{"num_hidden_layers": 8, "experts_per_token": 8, "router_z_loss": 0.001, "norm": "rmsnorm", "optimizer": "soap_variant", "learning_rate": 0.00339, "beta2": 0.99, "train_tokens": 465300000, "max_steps": 7100, "dataset": "wikipedia_en"}
Below are experts of layer 3 (counted from 0) of a mixture-of-experts language model. Rows are named router (the router's row for the expert), down (a neuron's output weights, with its number) and show model dimensions 192-255. Each number is 128 + 24 x the weight over its row's rms, rounded and kept within 0 to 255.
Before each expert's rows: a language model's description of what the expert responds to. This comes from a sample of Wikipedia text that the model never trained on.

# expert 40
Description: First capital letter or syllable of a name in lists and tables, such as E-ve, Bro-ncos, Ro-ger, San P-edro.
router [109 138 109 106 113  90 133 161 140  87 125 149  96 128 129  99 115 130 113 140 139 102 162 141 101 145 111 124 102 105 129  98 125 109 109  94 102 160 144  87 106 145 112 118 139 157 141 136 165 154 145  99 115 109 101 113 122  94 108 141  85 102 157 167]
down0 [125  82 129  83 130 172 100 134 129 118 129 137  86 126 141  98 108 128 140 134 152 132 154 131 132 153 122  87  61 128 143 147 173 151 140 112 145 114 129 112 154 114 123 152 117 113 126 140 193 118  77 125 132  94 127 107 113 127 164 130 139 153 101 159]
down1 [122 160 140  97 123 116 116 116 142 113 101 124 114 105 137  99  95 116 161 138 179 149 120 111 179 118 121 146 102 177  69 117 152  98 116 118 104 131 111 139 141 127 139  80 139 125 111 166  86 121 127 137 148 136 130  72 111  87 106 143 110  93 160 118]
down2 [119 126 102 120 150 122 125 185 134 150 133 105 146 143 107 130  88 143 120 106 160 145 126 113 144 138 109  88 122  99 134 176 192 160 103 118  90 125 120 137  90 125 139 119 122 124 130 116 135 115 133 163 143 120 108 115 104 133 118 157 158 137 146 104]
down3 [148 135  98 109 117  66 168 121 132 130 128 149 104 153 116  99 157 131 135 114 136 113 125 124 106 147 122 157 158 135 165 111 121 147 154 131 126 131 117 141 111 119 121 166 138 118 126 107 112 145 152 133 148 148 149 125 179 138 104 104 140 126 117  85]
down4 [107 133 134 121 135 130 143 142 162 136 101 113 116  97 155 134 132  78 170 117 131  94 156 168 129 155 139  77 133 116 118 146 136 116 144 102 124 155 151 171 108 135  94 179 144 150 109 129 132 144 162 155 148 123 121 150 153 136 136  89 150 124 139 127]
down5 [ 51 115  96 113 130 118 154  74 164 115 115 124 122 140 107 101 124 128 112 143 120 113 172 144 111  97 147 122 143 123 160 149 108 121 149 132 124 119 131 168 154  93  41 120 139 112 123 130 128 119 164 104 154 130 141 127 142 114 144 157 165 137 143 106]
down6 [136 102 123 104 153 130  78 129 103 125 116  94 103 137 144 127 173 140 143 170 113 120  74 145 140 150 115 148 135  54 136 107 141 132 165 147 160 125 118 118 109 158 157 135 117 133 106 150  89 141  90 143  93 173 117 121 122 121 124 112 131 148 135 145]
down7 [125 158 160 105 137 141 158 139 134 129 115  98 138  51 145 104 114 130  82 104 177  97 165 110 121 141 130  82 139 156 144 143 160 134 136 136  89 107 154  94 126 141 127 163 115 170 114  91 142 133 130 111 150 125 113 169 142 115 133 146  99 151 104 122]
down8 [ 97 119 119  92 144 144 166 137 135 133 134 116 135  77 117 145 113 130 153 102 128 117 150 127 107  91 124 124 112  99 131 146  83 118 189 112 162 113 121 129  68 140 123 171 135 125 110 120 148 160 137  76 139  88 113 171 154 158 115 186 142 118 126 107]
down9 [151 148 111  86 125 133 158  78 142 133 149 150 145 108 117  76 107 145 132 142 129 158 147 137 129 180 147 138 141 116 104 115 112  88  76 148 139 113 139 104 144 132 118  86 148  87  64 172 125 147 114 167 118 162 152 126 132 129 175 135 109 155 120 113]
down10 [ 81 134 123 129 123 108 150 147 134 125 145 141  87 142  89 124 159  99  85  90 128 117 124 100  82  95 124 130 155  98 117 109 114 139 140 139 130  96 113 122 109 158 174 175 162  95 142 129 125  99 143 132 171 158 110 149 135 209 126 164 161 125 137 108]
down11 [ 95 148 121 145 132 115 141 168 113 146 103 142 115 112  79 153 143 125 114 153  80 125 147 135 108  85 117 130 147 170 142 101 149 151 170 101 124 136 140 103 129 147 102 141 120 128 113  81 161 172 140 105 139 104 147 168 119 137 141 171 105 125 164 145]
down12 [ 93 135  93 131 109 174 146 147 149 124  76 158 119 173 105 143 117 151 133 128  88 103 138 167 123 137 135 120 138 139 102 148 126 123 160  65 108 153 159 129 157 100 172 124 145 128 108 165 121 128 120 129  92 126 155 151 113 118 110 111 111 131 129 154]
down13 [140 124 124 115 112 133 151 167 171  89 105 118  92 149 115 117  88 205 105 122 110 151 114 147 120 125 110 142  99 127 105 116 151 104 139 155 135 120 122 120 122 133 128 138 100 162 171 122 146 133 181 128 164 111 172 121  98 128  91 153 115 125 152 128]
down14 [145 113 121 110 145 149 143  79 104 108 136  92 139 110 149 102 158 168 133 105 149 121 130 111 111  95 114 139 155 114 154 181 138 113 126 202 131 106 129 133 107 122 136 144 140 157 100  93 172 144 129 130 125 131 108 130 122 112 145 109 152 137  97 108]
down15 [125 124 142 130 133 116 139 118 132 127 181 148 107  91 158 150 132 177 128 103 107 105 149 132 139 122  80 124  93 101 112  73 123 132 117 155 115 154 171 115 134 141 109 142 150 118 149 155 147  94 174 191 127 126 141 107 128 113 137 113 123 112 128 102]
down16 [138 145 128 138 116 140 105 173 109 113 139 106 125 158 135  93 129 134 122 128 140 161 174 135 105 127 115 113 136 148  97  88 149 110  96 132 146 136 140  96 136 172 134 176 130 122  70 115 131 133 142 176 148 157 157 162  98  88 136 131 147 122 139 144]
down17 [132 198 113 133 103 129 122 107 109 122 123 120 115 130 134 183 110 105 155 139 114 149 116 116 111 183 122 128 175 147  86 158 126 141 128 151 101 132 122 141 152 142 133  99 120 151 171 164 156 133 134 117 111 132 152 144 104 132 189 121 133 147  95 115]
down18 [135  98 118 109 124 158 120 149 114 126 187 142 124  77 172 166 140 129 117 145 157 139 110 147 136 123 164 148 148 126 114 147 167 137 177 143 134 133 140 128 149 137 101 129 107 112 136 110 120 179 149 101  95 145 118 140 140 122  83 104  72 105 101 112]
down19 [119 109 129 154 139 184 124  93  89 133 134 125 116 142 116 140 141  85 136 105 135 149 139 129 140 127 129 113 120  79 146  90 138 140 148 156 109 102 127 112 132 188 106 121 161 100 141 112  70  97 129 114 103  99 137 131 116  93 141 143 143 120 144 123]
down20 [163  73 160 139 146 116 110 118 142 139 130 103 149 132 120 150 152 106  76 173 142  74 130 140 111 124 139 100  96 122 110 172 116 132 104 116 143 101  96 153 148 109 121 119  85 129 145 110  94 154 151 117 135 155 136 117 111 121 144 130 114 148 153 150]
down21 [126 103 122 121 119 128 154  80 123 149 133  74 170 165 111 134  93 142 186 125  98 110 124 132 113 112 140 109 109 132  86 116 136 130 105 110 115 141 118 167 130 136 134 133 117 124 118 147 135 140 137 146 131 167  94  81 159  94 155 131 124  99 103 146]
down22 [114  85 114 139 138 127 122 106 103 112 153 113 150 121 127 164  86 137 153 153 117 175 145 135 154 135 106 143 131 130 134 140 123 146 103 143 131 142 135 144 158 131 165 149 107 100  87 154 131 105 169 142 165 172 130 113 127 113 159  96 125 159 150 115]
down23 [141 143 148 178 141 126  98  82 116 114 134 133  83 122 162 132 147 146 153  78 131 175 139 156 112 150 157  94 152 142 100 165 167 161 103 137 128 142  47 133 111 120 158 110  91 106 133  91 107 126 152 161 123 139 156 147 130 119  71 113 158 155 140 105]
down24 [145 129 157 106 167 135 140 151 180 124 151 147 196 105 116 128 108 128  77 146 128 135 142 156 152 131 138 104  88 114 117 126 124 145 110 131  97 117 165 129 103 137  73  68 151 139  87 170  96 172 127 113 163 138 119 129 135 148 143 170  93  92 133 137]
down25 [ 70 132 143 150 101 148 146 128 137 119 102 134 105 128  56 127 110 103 166 118 120  89 173 110 130  91 131 152  65 102  73 178 144 159 131 103 152 167 139 121 123 118 142 156 132 118  90 100  93 143 102 106 118 101 121 144  85 144 106 101 144 115 113 151]
down26 [ 73 135 130 111 132  72 102 141 123 166 159 135 155 107 157 100 148 131 125  54 132  87 108 144 140 113 170 168 169 116 143 147 126 127 101 146 177 136  81 160 119 128 150 116 116 115 152 145 119 121 164 170 144 148 137 114 115 113 132  86 118 148 118 130]
down27 [133 104  96 172  65 153  84 133 129 124  96 122 159 126 112  82 144  73 121 126 145 150 120  99 101 115 132 138 131 116 145 131 123 139 122 125 112 124  79 149  94 187 177  97 138 142 135 108  93 138  89  89 124 111 140 142 124 128 146 130  88 140 152 108]
down28 [117 125 148  92 113 155 130 136  99 102  90 136 111  87 185 136 113 145 166 107 179 167 108 126 154 140 101 130 125 122 102 110 154 117 162 160 114 121 148 132 114 122 101 155 155 106 191 112 112 148 127 143 126  91 134 113 134 112 126 143 114 138 110 121]
down29 [127 118 135  95 139 171 118 154 103  99 104 101  63 161  92 112 118  85 167 105 106 168 152 129 138 113 145 187 109 100 155 138 135  95  72  76 137 162 141 124 112 123  92 116 128 117 111 126 121  95 149 134 133 105 113 113 185 152 119 100 134 112 129 157]
down30 [138 120 115 124 133 156 146 123  92  93 139 105 113  89 166 155 126 155 121 142 155 130  89 125 132 159 117 100  71 117 114 158 124  99 153 140 135 122 146 156  91 176 113 155 126 128 119 105 113 154 121 144 161 120  98  81 121 143  96 137 118 166 106  87]
down31 [107 127 119 123 132 175 158 142 121 118 142 135  93 155 131  78 127 135 132  93 200 107 156 119 139 111 133 115 131 135 117  67 111 155 125 123 110  89 150 172 113 134 143 141 145 123 161 126 150 143 101 138 133 147 115 132 125  99 114 137 140 115  99 175]

# expert 48
Description: Capitalized words or first pieces of proper names after the, of or commas, such as Black, John, Soviet Union, World Trade.
router [119 173 130  95 114 124 100 142 117 150 156 133 120 142 174 126  96 140 123 130 136 113 127 135 105 111 101 151 108 113 149 126 115 105 139 110 114 148 131 116 103 134  68 113 137 142 139 119 150 136 138 120 128 105 104 109 124 118 118 142 116  97 143 140]
down0 [157 113 144 139 110 111 133 191 190 122 127 143 193 144 153 131 144 113 124 112 136 152 123 156 144 147 147 148 154 131  87 145 108 115 139 170 104 120 127 155 126 131 109 133 108 131 112 126 103 137 156  96 119 136 125 155 129 115 112 125  99  79 104 117]
down1 [175 141 136 124 120 109 119 138 180 138 116 174 105  85 146 101 140 102 121 134 104 134 180 103 138 144 154 132  84 141 149 107  88 169 126  93 112 165 157 103 104 140 121 136 149  99 110 101 146 130 157 109 163  92 137 107 110 162 128 148 114 127  97 134]
down2 [ 97 117 187  58 137 125 146 153 116 106 183 132 128 103 147 142 139 152 122 117 132 141 117 131 191  92 130  81 172  83 188 143 112 119 131 184 135 142  80 131 152 115 145 128 161 101 111 119 158 105 131  59 135 122 189 105 156 138 146 116 154 134 135 135]
down3 [135 155 125 122 110 144 184 142 158 120 167  81 127 159 114 149  82 116 118 148 120 147 123 124 141 142 108  99 126 124 110  89 129 102 120 129 112 119 154 157  77 122 120 143 221 147 109 179 130 150 105 118 152 146 126 124 160 130 145 112 159 116 143 101]
down4 [139 151 100 121 141 131 133 162 162  90 135 149  75  97 117 103  72 108 127 134 100 127 110 178 148 148 108  85 114 149 153  90 129 118 215 133 150 108 154 140 109 144 133 130 146 113 109 112 113  95  92 142 133 129 150  93 106 147 143 137 141 102 156  90]
down5 [123 152 119 116 117 128 105 109 112 144 123 134 118 126 122 129 115 107 154 101 153 127 207 132  85 157 123 131  91 139 136 131 132 137 157 120 132 115 135 145 102 176 122 133 121 184 144 118 142 114 129 117 129 174 112  79 146 113 174 146  92 132 115 140]
down6 [121 138 124 119 126 102 140 146  88 123 205 154 154 127 162  86 131 100 166 158 104 154 132 114 111 155 102 139 182 126 156 131  93  97 193 163 123 133 129 139 113 166 146 127 125 142 135 168 131 108 152 183  73 120 109 125 100 116 113 110 124 154 134 108]
down7 [ 92 133 133 126 108 104 133 164 122 165 106 142 110 105 119 103 152  84 153 164 149 122 130 137 125 125 121 105 108 119 123 126 102 106 117 123 103 133 115 147 109 146 120 129 121  98 151 131 160  89 101 107 176 145 145 169 115 127  98 137 159 144 162 159]
down8 [171 142  88  51 135 102 138 136 141 115 156 158 148  69 113 104 144 147 106 156 104  97 173 118 115  58 117 152 117 102  88 103 172 120 117 102 103 142 136 166 148  85 129 136 131 148  95  90 155  98 138 126 108 126 145 105 149 149 146 140 137 138 129 102]
down9 [122 105  79  93 134  96  90 145 135  87 136 139 113  96 116 143  82 120 143 121  84 157 129 139 158 143 137  98 114  99 122 144 143 115 136 147 115 147 217 151 128 125 129 114  99 119 124 118 140 146 114  83 154  89 151  84 102 135 146 116 148 142 109  87]
down10 [102 163 154  97 121 129  69 141 141 123 161 104 104 128 102 134 135 147 119  91 119 118 135 118 152 179 153 163 115 109 155 118 140 118 119 114 175 145 123 174  99 149 123 166 138 165 125 124 120 173 128 102 110 104  64 123 140 120 125 153 101 153 157 100]
down11 [135 124 139 121 144  91 100 151 148 161 156 138 111 127 124 148  94 111 107 135 156 121 119 137 106  80 123 150 160 157 114  82 109 130 162 130 155 116 100 156 140 163 107 163 180 145 116 131 132 102 167 118 120 138 151 106 146 161 111 167 124 115 147 138]
down12 [115 163 153  90  95 143 131  83 100 141 136 120  83 110 122 140  66 129 107 158 139 178 132  97 152 156 139 106 121 129  98 118 125 135 131 126 114 122 123 112 131 168 111 137 161 133 143 161 130 121 140  80 141 131 125 112 121 132 123 115 146 153 111 127]
down13 [119  86 129 119  92 186 148 160 123 134 127  95 129 111 107  82 120 132 178 129 118 125 138 141 111 117 103  60 168 114 111 121 136 130 149 141  80 126 143 106 106 100 166 148 162 115 122 121 146 105 117  99 150 107 147 162  49 137 121 133 110 111 124 134]
down14 [ 90 114 159 116 100 138 106 155 156 177 141 157 153 140 127 168 115 107 141 119 104 139 137 113 133 105  86 124 131 133 156 125 130 158 154 147  68 123 143  83 112 122 114 105 135  86 136 135 121 129 145 148 149 123 114 161 113 130 118 122 153 104 137  99]
down15 [ 91 157 134 105 154 111  94 132 166 114 148 121  95 117 153 125 126 140  97 117 152 129 128 137 142 175 127 156 150 146 129 131 165 142 120 112 131 131 153 108 142 142 144 163 109 133 125 127 115 158  91 115 159 149 168 139 101 139 144 141  92 185  98 108]
down16 [108 109 141 108 132 118 117 131 119 139 122  60  98 125  88 168  73 104 177 116 146 114 125 108 127 148 116  86 103 179 146  70 129 158 144 105 119 141 175 126  74 125 130  93 150 112  90 124 143 140 166 111 120 137 137 132 107 145 106 107 156 134  95 147]
down17 [116  98 119 121 164 100 171 147 163 127  94 133 127 123 143 132 136 189 143  97 118 106 172 118 145 137  96 154 110 104 145 118  93 175 123 109 145 138 158 129 123 126 131 113 140  96 151 109 131 143 118 102 137 143 139 134 165 144 128 111 146  84 129 122]
down18 [ 99 133 125 126 114 129 101 143 126 143 148 122 151 139  79 155 116  93 133 121 122 115 154 141 110 123 114 141 118  94 124 102 110 124 154 133 113 139 137 138 115 128 136 159 196 128 123 169 128 134 146 133  87 116 152 131 111 131 139  80 168  88 122 130]
down19 [125 159 119  87 152 114  96 135 110 144 114 211 136 116  88 136 135 104 141 171 138 108 145 158 104 126  82 173 104 165 115  99 163  92 160 141 135 174  98 177 117 150 127 120  88 135 138 117 106 109 148 144 118 159 112 157 129 107 127 119 132 111 125 154]
down20 [126 127 131 146 155 145 113 127 109 137 105 132  98 115 138  93 110 120 148 108 114 142 123 155 139 113 112 130 172 170  58 129 142 123  82 113 160  99 126 110 130 133 141 109 104 120 134 117 162  97  79 107 133 140 119 164 140 106 163 165 100 151 135 139]
down21 [160 138 159 159 159 134 164 116 120 129 177  90  91 104 122  79 124 142 127 150 151  48 119 152 134 129 119 102 133 150  91 156 127 148 141 117 136  85 118 137 182 145 105 126 149 164 111 204 129  85  93 117 114 133 124 114 147 178 150 188 108 101 121 138]
down22 [153 119 104 148 122 121  98  92 143 159 131 155 123 110 166 170 145 166 107 125 153 138 122 137 141 158 118  86 110 115  91 138 123 153 170 117  72 143 113 159 100 120 144 107 129 158 147 131 107 125 129 104 108 142 118 144 124 132 176 152  93 135 155 121]
down23 [112 111 113 119 109  89  78 122 159 119 119 176 141 123 128 146 100 106 139 131 140 152 119 102 107 140 120 138 116 146  73 152 113 110 124 186 172 112 115 124 114 165 144 118 142 168 162 122 126 118 125 124  74 130 153 103 144 149 129 141 143 122 100 138]
down24 [ 86  89 138 124 133 117 101  99 155 140 102  95 172 138 151 115 133 162 163  91  99 113  93 143 126 145  97  88 117 113 121  90 108 134 100 148  96 125 146 116 141 140 145 159 144 114 114 120 118 142 112 106 164 181 106  99 122 152  78 128 144 105 131 105]
down25 [109 126 148 133 149 115  66 115 107 135 131  82 132 133  97 111 172 127 160  86 142 150 134 102 113 109  90 128  87 136 110 124  61 128 170 121 157 107 147 115  87 156 147  98 115 150 122 117  92 125 140 129 114 147 101 114 185 163 139 132 117 124 128 136]
down26 [149 107 132 102 126 113 146 113 169 106 125  73 100 117 162 112  94 162  85  90 144 126 148 108 113 138 115 101 140 143 167 123 135 153 110 144 127 106 138 124 154 172 120  99 117 193 174  83 111 158 106  97 138 147 170 139 123 145 152 165 131 121 109 121]
down27 [175 140 103 148 162 108 110 140 151 113 143 132 102 121  73 123 122 124 137 128  63 127 111  92 100 134 148 145 113 123 137 142 110 119 143  81 138 117 143 104 164 134 150 134 131  92 120 100 109 104  96 112 124 139 141 125 120 150 126 164  53 119 117 120]
down28 [ 99 109 116 130 111 143 136 137 107  81 138  99 155 134 139 144 170 110 112 147 144 134 137 110 113 156 142 112 138 135 122 174 160 129 154  93 142 133 115 107 102 146 148 127 142  77 155 132  76 127 150 110 146 129 119 156 117 111 132 141 163 175 112 120]
down29 [ 84 146 116 150 141 137 141 170  43 149  98 125 112  97 158 119 124 126 145 149 147 145 151 104 112 111 134 151 148 145 129  95 103 156 119 135 115 111 103 163 136 113 108 101 147 134 112 136 145 148 136 118 148 176 166 136 117 123  95 103 136 128 126 137]
down30 [152 165 138 170 129 138 164  84 101 149  95 164 113 126 143  84 125 137 113 120 136 156 141 142 152  94 108 125 106 114 132 132 161  80 132 112 104 168  97 161 140 109  98 127 124 153 137 136 107 154 137 123 110 148 134 126 120 101 138 150 153  91 137 173]
down31 [123 110 150  93 111 121  71 148 135 124  81 137 124 124  90 186 136 120 132 155 139 152 142 132 130 120 108  87 142 131 122  84 115 156 138 119 128 147 141 122 102 112 106 141 141 105 153 128 136 115 124 143 137 173 152 146 159 163 156 114 103 105  94 127]

# expert 56
Description: Closing pieces like er, ö in German names, ure, ov, plus whole nouns such as Town, member, record, goal, district.
router [ 93 143 103  90 136 104 155 171 122 100 146 147 105 123 137  82 122 146 112 141 130 110 179 152 115 187 110 124  86 105 110 121  91 116 120 125 105 156 141 118 119 163 122 107 160 159 149 144 163 155 140 105 139  91 100 124 129 106  95 143 114  85 175 172]
down0 [106  74 147 113 118 106 159 180 139 122 124 145 128 139 103 125 106 153 153 123 120 169 146  88  98 120 115 142 115 128 109 100 111 134 114 113 119 127 108 130 120 108 132 117 145 126 118 116  98 127 115 149 105 125 125 104 137 140 162 125 155 167 155 134]
down1 [122 135 137 157 109 108 134 100 100 116 137 122 125  62 127 128 124 102 148 145 125  95 154 108 137 111 149 122 118 149  84  76  95 132 165 118 143  96 127 112 162  97 113 123 172 112 115 120 125 157 171 117 118 131 130 114 138 151 110 110 132  85 147 148]
down2 [130 113 140 172 147 118 124 102 100 138 127 151 135 149 143 143 177 140 140 114 142 158 113  89 177 119 132 113 120 120 109 134 122 158 176 152 127 128 111 101 116 110 124 136 161 130 144 125 115 173 122 113 135 105 142 146 147 159 133 172  93 168 166  93]
down3 [140 115 102 151 165 135 119 177 155 164 147 115 123 151 141 166 109 110 137 178 135 130 112 111 153  96 148 139 146 141 153 114 144 167 105  87 166 105 201 122  75 108 152  80 143  77 137 133 121 162 126 125 121 133 144 129 133 119 111 120 106 160 128 113]
down4 [153 104 145 106 129  78 156 119 118 147  98 128 115 111 146 163 111 112 120  99 137 148 113 127 142 114 150  59 102 154 138 122 143 175 133 145 134 105 143 151 101 130  73 147  80 107 150 129 140 138 134 139 161  87 131 132  77 105 151 144 121 110 136 140]
down5 [108 116 145 110 127  86 135 140 111  72 213 114 122 104 107 138 125 138 163 138  93 162 136 151 148 129 139 154 110 138 128 105  90 112  82 111 127 168 136 151 104 131 146 149 165 105 136 137 124 103 128 142 124  94 121 116  94 151 132 150 133 110  98 146]
down6 [126 106 138 136  67  91 107 111 109 156 140 121 153 145 110 118 149 115 112 141 167 133 114 110 129  97  84 167 110 123 152 171 159 116 116 128 184  96 136 145 104 151 153 105 102 105 145 114 113 143 157 119  79 116 150 152 156 137 125 139 143  68 197  84]
down7 [129 101 126  71 146 137 146 112 181 115  94  93 128 126 127 123 167 106 135  66  95 183 147 108 138 114 163 117 153 124 153 166 115 105 154 145 117 150 129 122 126 171 115 148 159 142 107 108 100 148 144 158 112  95 109 157 152 166 102 123 125 150 132  82]
down8 [128 158 117 125  83  92 116 182 150 144  91 135 119 102 126 136 114 112 146 133 165 141 122 140 138 122 116 141 116 119 125 115 139 110 106 106 131 174  69 123 138 158 133 145  93 143 163 105  94 153 148 102 152 109 179 146 138 141 121 156 164 143 147 120]
down9 [ 84  90 148 159 107 144 103 103  82 140 110 170 123 138 152 176 112  97 170 131 171 133 112 154 134 165 155 122 158 107 114 164 137 128  82 148 109 111  97 148 109  97 158 187 130  84 137 102 133 155 142 116  70 109 177 144 156 128  65 109 124 142 150 117]
down10 [133 112 126 133  88 108 138 152 130 136 122 130 117 109  87 111 116 122 107 119 157 170 132  98 139 119 116 130 105 142 128  50 117 118 124  94 134 141 131 116 147 158 121  99 150 120 133 133  96 115 134 173 146 161 114 101 160 132 132 133 116 143 105 174]
down11 [ 95 136 117  70 132 103 127 119 111 110 144  93 133 139 108 178 136 145 137 171 135 108 112 124 126 141  98 126 159 105  54 143 123 108 164  96 125 131 184 130 130 155 143 116 119  80 147 141 118 150 141 128  94 123 128 123 149 146 109  95 178 115 140 153]
down12 [116 111 131 101 177 116 113 169 153  89 130 169  80  97 150 116 153 109 118 116 149 100 142 125 125 141 134 147 125 161 133 137 124 123 125 149 122 142 116 148 135 163 133 122  92  99 125 125 148 125 104 130 119 144 101 148 105 144 150 136 135 108 174 140]
down13 [135 112 111 149  79 123 137 120  91 116  94 113 152 153 119  99 139 106 133  50 159 125 148 187 134 146 131 146 129 158 160 115 130 131 157 100 191 145 154 133 123 126 128 109 140 123 124 162 112 159 149 171 123 106 166 123 131  84 138 158 139 121 140 117]
down14 [119  99 148  92 159 156 149 110 181 138 141 106 108 133 134 137 143 122 103 171 116  89 168 139 131 121 117 113 171 120 128 133 120 154 108 105 147 103 122 148 155 167 164 124 124 133 145 105 107 123 135 128  74 118 107 195 128 124 109 125 128 113 104 140]
down15 [132 101 159 183 154 134 142 152 152 101 108 104  98 136 106 132 104  71 136 139  91 134 118 137 119 137 115 103 174 143 131 104 131 118 134 104 116 142 116 143  92 129 139 129 121 107 129 158 158 144 135 185  95 118 108 151 142  89 138 125 100 155 148  93]
down16 [ 75 153 137 121 136 170 217 142 136 115 112 118 140 145 146 156 154 139 100 122 119 151 143 120 107 133 113 153 136 119 133  93 189 108 166 155 152 178 126 142 128 119 124 114 155 133 144  74 131 153 121 123 172 175 150 124 133  97 102 122 152 121 107 123]
down17 [125 109 159 145 170 158  99  86 139 140  46 140 127 130 119 145 122 113 138 102 116 123 126 147 138 144 177 141  96  77 173 103 159 157 130 160 134 133  82 162 102 161 144 126 125  78 150 144 119 124 143 133 121 107 165 106 107 120 134  99 152 154 161  88]
down18 [137 137 108 111  83 136 138 126 136 132 159 116 173 131 141 118 172 130  98 148 142 149 104 122 123 181 103 132 115 115 130 132 132 145  91  95 150 105 112  97 120 166 140  72 121 172 117 111 122 156 111 143 126  88 100 144 125 121 139 141 127 108 152 162]
down19 [117 174 137 148 142 117 145 142 154 178 120 127 144 132 132 124 129 111 111 119 172 134 107 164 125 107 156 158 158 127 150 140 137 126 125 113  83 125 126 142 113  89 138 122 129 151 171 136 111 181 118  95 175 143 150 142 125 109 119  97 148 139 118 120]
down20 [ 89 126 119 133 162 160 121 101 131 207 122 149 127 134 136  87 133 153 125 129 102 108 156 156 175 138 108 121 101 138 154 133  99 107 156 124 138 112 125 144 177 103 113 130 176 104 155 143 127 106 134 155 128 131 107 132 144 140  85 135 144 104 113 107]
down21 [159 107 119 119 121 141 113 153 116  99 159 128 116 127 105 121 131  80 116 124 136 125  93 150 102 129 143 146  93 126 149  79  63 114 106 134 138 139 130 118 118 118 138 136 120 137 159 149 135 162 131 140 112 104 131 102 148 116 107 127 146 140 144 166]
down22 [148 111 102 153 118 177 157 128 153 116 179 172 129 136 112 120  84 162 128 129  97 125 146 144 155 148 121 146 108 116 110 116  95 135 126 140 103 114  99  89 124 105 108 138 146 151 135 102 138  94 112 135 123 177 131 142 124 139 135 119 140 131 112 115]
down23 [117 134 116 154 158 146  89 138 164 158 135 104 112 133  69 134  94  86  95 152 161 154 108 129 128 137 141 111 156 104 158  94 143 149 145 103 124 137 132  93 101  94 107 119 147 136 174 131 155 111 122 106  96 164  98 101 115 142 150 157 130 195 137 101]
down24 [118 128 133 132 127 154 106 117  54 106  85 120 104 153  93 146 160 135 125 131 139 109 101 133 143 169  77  83  91 132 112 106 121 168 125 123 150 116  82 102 124 121  83 119 112 134 150 158  85 116 131  88 122 117  89 136 143 115 110 151 137 165 114 128]
down25 [165 149 133 124 118 155  93 129 145 123 179 158 123 137 133  91 111 151 121 144 126 102 139 131 120 132 112 168 154  89 111 131 128 131 113 125 151  98 158 153 108 124 136 174 137 127 107  94 115 148  70 165  86 142 147 127 125 151 131 131 120 139  85 119]
down26 [163 125 157 128 133 126 107  85 139 166 159 119 149 126 141 109 137 137 156 144 118 134 141 121 117  82 161 130  97 110 186  76 132 160 137 116 124 111  88 135 122 137 140 179  81 129 118 127 128 124 137 113 107 148 141  95 142 148 126 143 135 130 109 160]
down27 [172 105 114 134 122 125 178 125 114 138 107 156 119 105 154 156 132 118  95 142 104 157 111 125  90 127 135 102 130  78 166 106 167  79  98 109 122 152 125 122 139 108  94 137 123 126 113 130  88 164 134  93 185 137 140  87 117 110 161 128 146 133 122  83]
down28 [157 117 139 126 129 161 125 132 144 154 154 152 123 135 111 189 163 127 127 123  77 126 180 133 109 156  98 132 122  99  48 131  97 143 104 123  97 140  97 132 117  96 143 140 140 115 136 124 129  90 142 109 112 136 105  98 163 124 115 117 122 147 114 111]
down29 [136 139 133 151 144 130 148 129 112 161 173  78 160  89 147 140 131 137  58 132 110 112 135 143 139 122 121  88 122 109 121 168 115 126 140 134 127 112 152 123 132 115 105 171  99 122 104 106 125 120 117  97 129 109  79 151 113 154 144 142  88  93 180 119]
down30 [159  83 110 108 137 117 141 140 177 134 131 135 124 154 180 135 130 133 114 134  65  97 143 122 140 107 148 108 150 145  94 158 137 132 136 166 116 116 144 155 100  72 172 125 124 124 108 161 114 174 124 131 143 126 105 121 154 181 130 167 149  98 117 125]
down31 [131 147 114 117 156  81 148 188 137 126 122  61 139 133 156 137 106 116 133 120 142 103 134 122 128 118 120 122 127 145 134 121 135 106 140  79 144 126 143 123 124  89 101 156 115 138 139 152 123 134 104 162 157 102 110 144 124 142 126 101 103 111 131 128]